From a checkpoint of a small mixture-of-experts model trained on Wikipedia.
Size: 11 layers, width 160, 53.1M parameters.
Below are experts of layer 2 (counted from 0) of a mixture-of-experts language model. Rows are named router (the router's row for the expert), gate (a neuron's input weights, with its number), up (a neuron's input weights, with its number), down (a neuron's output weights, with its number) and show model dimensions 0-159. Each number is 128 + 32 x the weight over its row's rms, rounded and kept within 0 to 255. Numbers have three digits each.
Before each expert's rows: a language model's description of what the expert responds to. This comes from a sample of Wikipedia text that the model never trained on.

# expert 22
Closing pieces of English words, mostly derivational suffixes like ible, ification, ition, ive, ical, e.g. invis-ible, dysfun-ction, cont-ribution.
router:123115140094160183146161136156161161147123088122161166167205115148125138079128120131160173158175117144120122113118115185114182111106108119135188168085132119081253111118125076159189119102139106069146093140095078146125140165160120069098107123138087100127134129111158140092142133148140112199107126178141038147087131132180156115140109113122141124099165134153100102139114077086126142190100141160127150162113165156091182049160138121146117141145110098129104126166105183160146125099066126
gate1:125137071130119147134116184133197151128179170133113147165110186064148105101128125073125142062130104119097127139152135103159136147058113176144127130146109121097147126177125114070140106116106125104157087166066135101093161192121154120095071130131169050137141113177087097136109111177123106141120113125146140153124183152190033134143088129122155079121157122077083129153073110135073142111110157171052094125156145124106105083132196110101134067109127138131133091091118144109070163107115133
up1:122147130191091115119087102138150079175092089122120074074162084146130134149188152176115117163098170137157086105149098111086123106142115103090092155163111135138101111110115072119162097149148072115062171149127126094153126053131109165191149134100131145107135145136157107139124137099163099120102029100105091119138136147130145151072057108115120137142123144163120152074129174097204082160124118131089130112137094191116133230153088187119141144110098095151090158129163137095169096147149117
down1:190104147109114151183120131089111108174144095135125101145091164152133078112171103086103129093149152136140167113081131152108072147210126097168094101143140156150145101075124198072163156157088140127167084104114149105079138180127072158137163153130176144226128107082154123158071102115091178122206134101151135093139095159163049141150179139147112144080112131134149150128069117137116105109134130183105107087128084129087140139125183146128120113124102134139156148103120131142123129084212152
gate2:105171149130132132146088185137208134127135086109105166193135135114109142074132166145139135093128124099173116065119129115124114151163155209112043118154085152114126104135163150086089126145131172092117125176116152125072110152166114115178189117128111122160126103091142129110091145157104127142114123123099130054100088171123125083191118133092201168123164132149147107122071073093110199095106104141169156164169135182117146109078054139138140097151108098162117176127169098114152158186120109
up2:124167112106140091109120190138174160139125091111109166202133144144123129064131179150125126094116122115166116064121159175127137156148148205091057126136063119109122129133128129086091110169121143069118143174088116113102093112169105122151211117086122146138156101118152159121088136154094109129134108157096154066092086167107149093216101120081181138093171120152154086109113098133101154097096088127173174156164152196117154046111080165145121103151111122164105124133192102133137156134118137
down2:123144115139131095099123088060077115090080096146119069150127091176181129129179050086150140109145141154118101204140180105071154117117137182151201133126134078137084124144067113188195123157129116128103129128145084106145137077103122126095129140122113171174132176161083166151109093086107127096194141129138123168163113100153115140134171079100094087148136116109146138188133154115135076105145147143109124149126074105142102192138098060159061113151139141117100086123087118130068097113143148
gate3:193125066121117108116133159181158113122073123094156148108133140115118123111149131112102116111164142114116136079121089151069150126086158113194193108153162103131135109153123121090145126121158079065144061071104169106134161166175085077158097110112148165147166084142122130107094156211189076151099122131120098098127147123098121142140111104126146127104175144174163101165163098125073048167161167171081187128110112118067145130158147159085138124072120121099082125098111188137154098073146105
up3:129120149099141164169098118115129094170158110153106055140109108101170087153158126066137182146077099115161115186193122090162113135170146111068075142109105154135122132118105112122162135127082162231136217126096097142090133110153126140091139182118099091143123151120149111143133156117137152143124129110127127212072077168178103132136166105134094113130105150055071120122076093104149141090131077114128099144177089194102103142119099173103113140128123147145097081152115111181088160138180151
down3:113146123111201143063120127156147150109056181129064155089192100100076061103117126116138139149130136121128121120120114144110123186105188179134126113194122113069163141082105139119120098098094134105142092108173131113143120124112088102172098092131180141107121107111135156050075115182076154183169139175186094119130143137124156187053105148155085104097130167128155133164149187159160155125106154094095146105124089146121077097152140110128093131111142137105159153119094092094183134129057123
gate4:182075112180075132146143117137128134122111137085130076136112118127111116097139153092090133110093162140094098141181104133117156125116111172149083155067129157124084135144098145141143139219144112205115120077149141113194083101080044137127148176175133145156155121107085167141135067136097142085136117148137094140081161172108120086167131104155105138127079117191191147162101144080134180145111129071098136120101124097112138123130079214140093109146102134135111098105067160100078123130198116
up4:122102115137141148115177218075143172129106187178135150165186101097156141112105205153077145152119138166146178149146086143130120099117088119098087157121153133153068089097205141152163149147112135111118062077160121097136093125117103160117175094100159127164073066165064102107172109102165110133083132126080079139085089164094082117139068124103148121152147078194124131127154165112141100115105115110095096121161108148115115163103139157091116173095123156140153099115124176126159138121083075
down4:064096120090136132118167210130127075090127147202061114111150101183175116114124179089160159095124121161104142165157162116140122154115108171104081135107146092130023150052134145092135173097174142109101138120105127146180161091136107151128158102149143183091144143137119157081112141059109075133074161091102183131143154161160129147093153118051104164141159146122178107075113150167118112135150072143129140119124140131159136160151155182115108114098149170167093122162114146099123116147161087

# expert 28
Pieces of non-English names and words, including Turkish, Arabic and Chinese characters, e.g. 歌 in Cantonese award titles, Abdullay-ev, N-ash.
router:164135131180166172134056077163105121131149135164152048132126110125129129139099220092131130155084113098134141140094077132121185114207168114133056154116107125136106112092101154108086119155117088084078133102086103163180142078078110111112178129121131170173163129128149157134086126099143147190163107178129152130187152146078086145166149110093071104160189147128063145146102108148116167145125108070126167063132133109121116159111113143125119172161062145115131111102147174113098141128113148
gate22:156101103124088182117155094103149099203120135142129112205114066089131130051174140112142199151116084148085133117141123097149128113083128166104212208092181114163149108098176138097115178121126104112092089094135140125121100125146120118154130147055075118143103123076160167182117092158116151123148137107103155124115148135158101110114143119128136126192167134146129129115146176125159108091075115141112168142095127088141129239101123203168156074159121114139091124088104115155105113146153122
up22:129082087230141147074148160126137090155154188166135096143075099138132097097131175109154128080072119176141076118146091200171126114164183123135089251104136101155123113123155105114087119138175102139129087115080128097154154088133112130105144153110099123129095108149167157090138133144138109132111129090104124125149206123103125128113126100091129110131143129050117112097129181134077135138145121137119139104090133126136116169052143148153131119142102150190115156208089141121043150118122123
down22:139117132120120088064093115149121065039202112161111139124170116121114134119100102151148186133103191135159134090086096139152117107175153108132074119121159115128116140171063141137131097140081160064176089150137098120112123157112150108104170163128156138087169109212169145120123174123157174140073198100149110142148148108097150151178140207168117166069105113070122105166152078139158186168140072134140121154133186161128125119158102112089117107108160126133136184145121109089138139161103114
gate23:092086140089071126095135077131138094137144116107124159070128147134124157163141159112157126126113103093136088083103180176117126189100130157120118124157125163147153174120150147113145144096116120139117127152163137075073158121102108077102209094194161052071125178114144142129141116144103137166183171077120109147079161167149068174129134129141109139156102139164141134188095135076112086133109131180135228131126110114113112106131084110124142159098138124060119118084040189083147094126097144
up23:095040092061120151154185148131131158077149125169073195126142166119133122081108160075146132113096093091091099049104099186107100173143139132128089145092106160135168101114135079165169152127086176079140100209081115125111133124117149135157141136085078128157156129142125107129173111149174095174106084112121142140151138152104130164110149121112114119176168111145136160184062095105149155107148151093149149111107125127103098208151165139166101152127158129113123107159036132122159084119112094
down23:126119112115133154128157168064170115151122161122121150128156137088137187119122097127140148120113161160077163158170148154176102136145159055102081115162147135100165072148115164086142150166182142117134145165151184101178105145134142118100135112158153165174141073240131145178171105137119141127065104147151145137154086071108181131118181137124142149206126103167120156136091128091141131090151133120108142064083188151121116134092076086132057144138149094108121071196173143099106117147125112
gate24:151063191168082120053136091131122205143213126135149158122136174118096151073073164130134180097152091111157157111159168088091142104123098113129182117142085163135161130064121176125115116156119066090087120139211106113155126192095108109147072112125103192151102120160094120115161166119105183104134162091151123074144129143199106135077128112135164139112131132107130133155132098118103174212153118101117166153112180127104075178137114128146137101091140125122142134117130167131128099142125105
up24:063158086103140166143122123073153138165063147116150054130105091146151129153149094187066085135144134090085094086084141117173124110130134140097071105117163123154125132161130126135111128105139155123168117102174143088166065051159166134117080116126130050111115130075129108206120063157090083128171123088144120106104163130105161113170113162122097099162100128148119135175068141134106129100064100115177113111114103067187175061149151126111110111132121170123063141143105117141085120136134123
down24:095093090121100153056160183160160115175128173138099186130057087110146093176091107108120136086106074107125129119197144135128133173092116096112100180152121121121111143087122169169147137118123080121121078089139109108072114105178127092070159097070110133133129142149109131140172200131173093131130110068126152102161126183170159114112117143143113182161074154191144132138144115149059099138087142116102168163123134143123122110097132041102128169084101112139129132067154092130090082173108107
gate25:181119116175117194194084143137122064101142057115130203170130175128134111096092160086110090132122112091229080111077121152171133117110104219114067116166149110102139142128151105117129133110135097139156145068148161112104175135123171134104133115130124094084116108100135164112179135098144086141112125158108145167084216149147123147121142093158123122155126171190154119109112171146095123124111157123102155165092097071161165111157132156105165140093142126195112109161159090171144084130124130
up25:135148110148123188134126136128124130199123114071180175115162159135085138192111146120115101114099145100211118142099093109099126164086102154088089147157160086096133149100166151086144121119144091114153158122080139134083178102155134087089174097112147075130065138097136128104150113101117144143145078097162136125127162115100142114137170128118106127139135150163242102134108119127116119182127227085092124136129105086147133079190152125169052178066097107155109127114117140177151184152140102
down25:114148102116076133173091158064136128134116193182142099141167185074154083153117091152072143083113083132085196161126096132157105136090108082130189085164112122105139158170091145102114178123164177169070112162067121146122126158125084111174059138144154106146127105108058143080147085118097139126097152140107136114112063109140126162173156101112141179093171078142078140109138122134145127095117092155103146177091130167079125167169129114139185106156143113127186125137132160079127165159155146

# expert 48
Word endings like -ed, -est, -ist, -ated completing verbs and adjectives, e.g. recover-ed, Social-ist, direct-ed, produced.
router:160178148129156126120132083136137166097100079152133117126109149135089118096134084152103093156135092126126166086086182121169101104235099150131124123118076107119139095150064101131136084159016124144090163144103086142173121133103180070175097145118155135164153086119183126117119155129139127127156118116147108141076136153151161118118125085151125125097130147157099135143104154068161157117187168130146109119196144144136129149177105153144087106103102099116093096183186203105102185093075176
gate1:110140162125138118079125197096146212152113125108114145157104136144137141142111142167140157129175108138171133089106154181161051092119140109072031073130125141102178137190134099137093135092092093160139109178132136112062136099176046129119183119159106121115190164119121173126114111176108082132099113152150110168098139128143092124125084079083111144113166165136146105117148102145073072081138131171145104160170113162122102130123107159144081160138133195143143159161083166122134155150070151
up1:145157159099099068102159152130105147093127142112145070122175100158053137102162174163133196139118141189154096153171141192145159110114123112101121098169152150105109160084134140170157107137107072175150130143165104152072120072101121144093197194143119186145129084130088088109128116148126139135187139207106120073072130083080177117133105115143117104107224166136116101175121184109095136105124107105102116142158171126149144086092108112148100136066135146100125104155120117130126135070108137
down1:101212090134162153161135157192132131128141143101133152118166200126134104116025166111127163126073136128143133126086112174160129132131172196151147140111121134076146162082142056133138154135108148121123131136145111116071117146117138189168077107080165117160128122045083115084119138071092177137118179174114101100158144105131122184119109142140121106094138141170140112176125132108142143153116114107120100147158118104146135153172169109172159143093204128118172069060106102164176086088141105
gate2:166156105157148121108122126087111125137122114139123124114135172101191157122131106119149085127142183071178133189139137179089138157152111125070172232114140085094119042102128160159109178059179209046125155153166140112116142119131081103134216165114163092124137139106107109138102096118099087168116133079123116146135162109120148146141129125146131123137136132091162095096066181120160077066168123108130150110102116079075140105118112140152134120166103133121110128164141106152099089150155064
up2:184119145131103139129111101167150123124124137137170127140109119132106173160109203114126128126155107120116101130118126180099166143147157172127202159162176135087132019156165143181172138118133154049093187181089181138083137132170109099146193152160099089126117164131137167083094140162130075148147118124108081169147082068153158145186111160144135123106145142145143116100166132142133119201142082149127151128163090053138126089121087140162148119118134179143075114103102079089142104163148080
down2:175077153139139083108073167108088114129148106148130119222109073111138159218141113147168121115081107127130114102083115095146179152132183192127126130110127129177178113136148100105079124181102100130129181134079143083179127098166157168105098165145142110088113113153170094131098121173092101116113057117124113155089128150154175129132135139120148138119135126098085034138181131103100113163097123135138102166194148157185136101121109147100142139071090141150095110063121136057126094130091123
gate3:076147225152190121099103089101056133118111128112103122154127133103096192095161141122118164142111107091183118076146168169121164104093114081078085106093065103127161180091051124086103155132074052176123065136100131133135143100114084155098158139092145159090130085125140099113139104158122126166128145127079159102105093143151106127090135103129127126117089148087147123124126164137183114140137135129124134140165150129140142167171094129132139115095127140144033136176203147114200156108138165
up3:128154072103122120117152118132134171123158082108134173147129122178164141084148158085152126123158163187092133120079038116148088191141145158162167181124205098126093088145150081122161160086157062110104159196126093150116111114160184118080144096085076192158162136112139131115115131102093099119084140072124088176169142119111140123167117097083134144170116140153115109135128138119081168186114135092157173103114115101100115091101114088190162130144074106166152138178139163163165167103105138
down3:151088083035138110095094098135167152142133076144139069115126133132087085114138092148074115148193112104190149142148124132110172141143127099184119152100136139181142138052128164119143166090146145150117177149140174098096132134130164124185158121132149097172103157132126118155163185093171173166204101175142151102125130072138121121142167151146127153109171122111123113126093120177112075126177113065084106172110147096136124103123130129073105128129110220139077088122094089177088094086114092
gate4:151168132184157131139083121108122137158123142174049149173134149171187142122099122110172143153126127159116112113069112136153161125082147099152172098098106121096087207181169108145053135174107130157088142160104159081136113166127181143140074108068115124148058110063118142081160097160105141107148158133089149124103146122150121142111101101198153087144161160065116168177104106140049128144123125132102153121160114201109102156101151174086131078124161089116113151145130103113132172109143074
up4:158095170116106116101140136151133092075139148083203112135115123103098125139121087116089119123140112117158128052181157054092103114171129125119118129119126143157126130108106138117117168060172087134143062120101125155108110096144060109124165213122115126121091146145123130139093122127151166162162086168156173120182124146134124089125164120085108179151080115143171133066152181094180072121151141136212143149091147081156140090169155146156115162121140154103177153062084119136112041132148168
down4:199114117150153041134154116095145097126177126129126166123098135186131168124114127126176123190146111181124167124125151070142112124143158103098161083129098098098095165128135098174154128192096123152099107167102188130176115107163135129117156127104101146156132165136159124140139130080113144053092106123100144103066118141143125122125132130186132098101069151208058137138116122116044100128137165140167108091094118130166112152158100102060169167092115136141132182092096107197142102067173102